From a checkpoint of a small mixture-of-experts model trained on Wikipedia.
Training: a variant of Adam for the experts, 1248M tokens.
Below are experts of layer 2 (counted from 0) of a mixture-of-experts language model. Rows are named router (the router's row for the expert) and show model dimensions 384-447. Each number is 128 + 32 x the weight over its row's rms, rounded and kept within 0 to 255. Numbers have three digits each.
Before each expert's rows: "mostly gets" lists some tokens that are sent to it at least half of the time; "gets" lists some tokens that make up at least twice as much of what it gets as of all text. This comes from a sample of Wikipedia text that the model never trained on. Tokens count by the router's weight.

# expert 44
mostly gets: "ational", " final", " Pal", " political", " Central", " The first"
gets: " | ", "; ", "th", "ational", " first", "al"
router:141105146095095122141149198123184155090131100134096056162115107056091116118156096111050153094100116119132199156144119132109236081094191161161062107119125125085104163138067137115138129125086070

# expert 41
mostly gets: " Primary School", "ism.", " Order No.", "th century.", "908", " Committee"
gets: ".", "1", ")", "s.", ").", ";"
router:079080132111167075148072144120157201076117179137180107098134104108085079087150193110107085162162148120113105119102107127085105087093145091129124166193130135149086210147087114134129143120129107

# expert 40
mostly gets: " in ", "ed in", " in", "s in", " on ", " (born "
gets: " in", " in ", " and", " in the", " =", " to"
router:100069117151145100149090112092190144106051086179131088156126100071058113063109166173077171172180200119162165134115085120107097103118155175108121128168158088101142170118164124095163139101145120

# expert 51
mostly gets: " by", "The", " the", " to the", " by the", " \""
gets: " to", " the", " by", " The", "The", " to the"
router:134170122137185139110106105160149138107164154108085106169123143112129111125083153160162090127093151149115153182133134077189162103156169154070128122156100120144138146156134150118121133163093110

# expert 16
mostly gets: "′", "| (", "- Coordinates: ", " and ", "} (", "| Win | "
gets: ".", " | ", "–", ", ", "2", "3"
router:134169083076104113114106084107101140156104134128102125160155078137178115116199169146119180093138164169115140097136102134133129128121101090084127172173175153095146134106071182133140078169108091

# expert 36
mostly gets: ",", ", and", " and", " or", "°", "s and"
gets: ".", ",", " and", ", and", ":", "th"
router:115194121098109131075159144172120112142079217102086161149076125123140108137182145138112157190110126218166108135119154101145154157090094104102144169147132145133082098111088142088103115116122155

# expert 49
mostly gets: "  -", " (age ", "|---|---|---|---|", "| (", "} | ", "| Preceded by"
gets: "\n", " | ", "\n\n", " |", ";", "- "
router:167128149201147120168103114141162150118127139147112115121109093096107090105159162125168198117170141134132124112122117127140210146163151135138118162158132156121159151097136203111115137152090155

# expert 15
mostly gets: " is a", " de", " \"", " m", " t", " l"
gets: "–", "-", " a", "/", " m", " de"
router:139104163155156138097107124123070105164094137134068134118101140146078128113106095121096171130125115107178110131210137169108168147143144136104132151215154095152103130123143146107144114197090147

# expert 2
mostly gets: " ", "_", " Mo", " sh", " Al", " Mac"
gets: " ", " |", "| ", "h", ": ", "/"
router:109071096156143127127092114147104141176135182100061189126145156109079148091138105111119107199152164130153152095106115123109082106175168151035080150091153125131117138117143135134080098177120102

# expert 31
mostly gets: " in the", ", the", " of the", " on the", " for the", " to the"
gets: " the", " of the", " in the", "The", ", the", " to the"
router:130106094107184154153090099163147149075140127145086100151097137097144153086150184124183084118139135149131119144116158108135151163093158147116137108133071107099103113137105121086145115151117160

# expert 19
mostly gets: "ed and", "ized", " These", "ed.", "-based", " Special"
gets: ".", "ed", "ing", ").", "ated", ")"
router:128152153150101172175145098143133107097167115137117144148163109110127142178166138110096139164126140128150137162112101139133152170123149114118162078116113158110119139126108115096096096139122171

# expert 35
mostly gets: "l", "s of", " all", " of a", " of his", " All"
gets: " of", " of the", "l", " of ", "s of", " all"
router:125151102131133144147113112153172109150115089118102090135162134153131080127156131079185184177146200150182111090126110111092107171116110152076138141090151086176110060087123113085148131141088150

# expert 58
mostly gets: "10", "15", "12", "18", "19", "13"
gets: "0", "6", "4", "3", "5", "8"
router:147154130138098185136140113120163151101179083167103073100149104112094088109049107118104085103158105176070120171108091139035131146130118131027089088133141097128129063101094158100143136163124104

# expert 10
mostly gets: "°", "°W", "th century", "°E", " place | ", " kg"
gets: ".", " | ", ", ", "–", " |", "°"
router:150100137062131115152097172110124170090109144124128201134092121106114154198107139120131132126062119169119126139104139144162063148114107072125168161101170113155114108125108166125124095155079103

# expert 26
mostly gets: " song", " death", " - |", " vocals", "R; ", "hu"
gets: " | ", "; ", " |", "\n\n", "u", " ("
router:081115151146116083172147150149158138111136085054108102099119163094095110164120155107119125175131128123138128170089129136141117128140210098127090116124147154123086099091117132099140082097148143

# expert 61
mostly gets: "atus", " JP", "uc", "on", "uh", "un"
gets: " | ", "; ", "on", "ar", "at", "un"
router:216112147066134156143208142133117131067141111109133155151122108104127159183102145119097085092106079161099107113174114160077102130135112104113208144118098115055116192093094126120162140074155073

# expert 13
mostly gets: "283", "R; ", "  - ", "- Family", " rural", "- Phylum: Arthropoda"
gets: " | ", "0", "\n", "1", ")", "3"
router:149099164150110074143130129086145159182172134101089121115101112154085131116121160167113172165150107084126098172153165139095177133066112150029134143126112150125100095114144116130108066110098130

# expert 21
mostly gets: " \"", " E", " L", " re", " G", " O"
gets: " (", "\n", ":", "'s", " S", " L"
router:123088168115165071141131160118146095164078164125056168095101121131097099078156137130111161116131096174149118175119122158160183135160125164119166159122170113115141162148128143066138143117115156

# expert 46
mostly gets: ")", "),", ");", "\" |", ") and", ") "
gets: ")", "1", " |", ", ", ") |", "),"
router:128144122120150084138073171156093144072118162116118129138138110086135113064105149116151109155074132109153099165127123169120153131102150179148179149106158120112113158130122121121083087135106129

# expert 56
mostly gets: "American", " High School", " JP", "AC", "AR", "AT"
gets: "1", "2", "D", "E", "G", "T"
router:124014082129185171120126123129056123150045142132125152160112171152160107118134137156167138164225199112181097158093107147102094114117168104187115076148130131104124181138150121087145079140091189

# expert 3
mostly gets: " was", " is", " are", " were", " had", ", which"
gets: " was", "'s", " is", "s", " The", " were"
router:141183090109146073099179116115171130161106081073108092132150151087165141093123149114186074115182178112123158113171156106153140135148150104078077118170103117038187105104170139163163079138138131

# expert 54
mostly gets: "| ", " a", "- ", " his", " in a", " as a"
gets: "| ", "\n", "- ", " a", "-", " an"
router:138075150118143131088104099136123104169103155091096076156140050128134184099137170209127143128125079101167135146115171116149141149090086205169144126169136136152166111200107095110129124161083079

# expert 60
mostly gets: "===", "==", " ==", " ===", "In ", "===="
gets: "==", "===", "| ", " ==", "=", " ==="
router:142042150153123117107111135149113144093111132173088135144086132103043074115072105148074139166157122109115134164177075145154175143164136115200120081160106144107136171114147113098136089114113065

# expert 47
mostly gets: "2", " between the", "1", "| September ", " Di", "RB"
gets: "2", "1", "–", "3", "4", "0"
router:140105102138119151097104107114088162113099109114116109139142149153108144085185078102176209137127157126147110089142086099126148098185143160113095088127147111139166115055156124069154105142113140

# expert 11
mostly gets: ", but", ", including", " and was", ", s", ", \"", ", and the"
gets: "\n", ", and", ", ", ", a", ", the", ", he"
router:137115104147181083160081152189132156121133193142106133094115064120147058062154146120163112136133137165086107137148123166182163137146110102086163082131131166059127115086142095150143128116116094

# expert 29
mostly gets: "\n\n", "In ", " He was", " It is", "The", " It was"
gets: "\n\n", "\n", " The", "The", " He", ", the"
router:120163086188086154099114162172113174084142096133113159098179126159133110167112102153125108147128161130121170132149161140124187159134098135106117143145120164111148185132140150100139144104114122

# expert 27
mostly gets: " In ", "\".", "S.", "es.", "a.", "ed."
gets: ".", "\n\n", "s.", " The", ").", "S."
router:129107146169155129146122146126172155141172150104109136098173095092096132117115176150098116098168132186089117153184127122127169113125127099099106072157144119113145129069173137096183117144148120

# expert 4
mostly gets: "|", "\" |", "a |", "s |", "| S", "| L"
gets: "\n", "|", " |", "| ", " | ", " ("
router:135130091128092114112143203173126101094096143103123078150151090092100112111035161135103154088137142103160109174131110155168105119170124136129076079079148148071163147091172159079155117126085094

# expert 37
mostly gets: " Canada", " m)", " Mexico", "alia", " oper", " California"
gets: "\n", ".", " |", "0", "er", "ia"
router:193157088160112169136093087130152095146160151130112068170082094112124144113117134123107166135147026136092097145165090094159072128150158166108127149107133134097141185116127139127128129185125108

# expert 6
mostly gets: "19", "18", "16", "17", "100", " three"
gets: "1", "2", "3", "4", "5", "10"
router:101139091152140139105098091090097169143149129182075144115161132114110116076180104106134139095121188162076130153138077099120119161194110144116109140122115129172098174081149169116126122183081117

# expert 57
mostly gets: " (M", " (S", " (R", " (P", " (B", "| ("
gets: "\n", ";", "(", " (S", " (C", " (P"
router:176107065132152115164135115159102165116167166110119035128091106162101168085137119145155150183171111148129080132146084071111156114101163092118110090133172156066073075085142094090190104165107134

# expert 42
mostly gets: ",", ", the", ", a", "),", "s,", " with"
gets: ",", ", the", " with", " for", " in", "),"
router:177041095168148147165148142163155164120083130166158114148126120112148088113060129140116145154135142162121130169145130104131132067063064174142182099132123087139121180099131113141120112117103145

# expert 39
mostly gets: "″N ", "ist", " called", "ists", "ians", " member of the"
gets: "'s", ")", "ist", " |", " |  |", ":"
router:124166161135104109186135162215092169097101130119081166112122152098169175171131121149121136151093114118080094142121135143184142112113169104151156091115138158076173121093126194078169095140138086

# expert 28
mostly gets: "7", "8", " '", "6", "5", "9"
gets: "1", "2", "\n\n", "3", "4", "5"
router:091176144168105170101130170089139150123093144081077044099145170176117123129163132166154205117159172167158162101126106135134182176210136157101058104116148127138138066182098085060132136131138139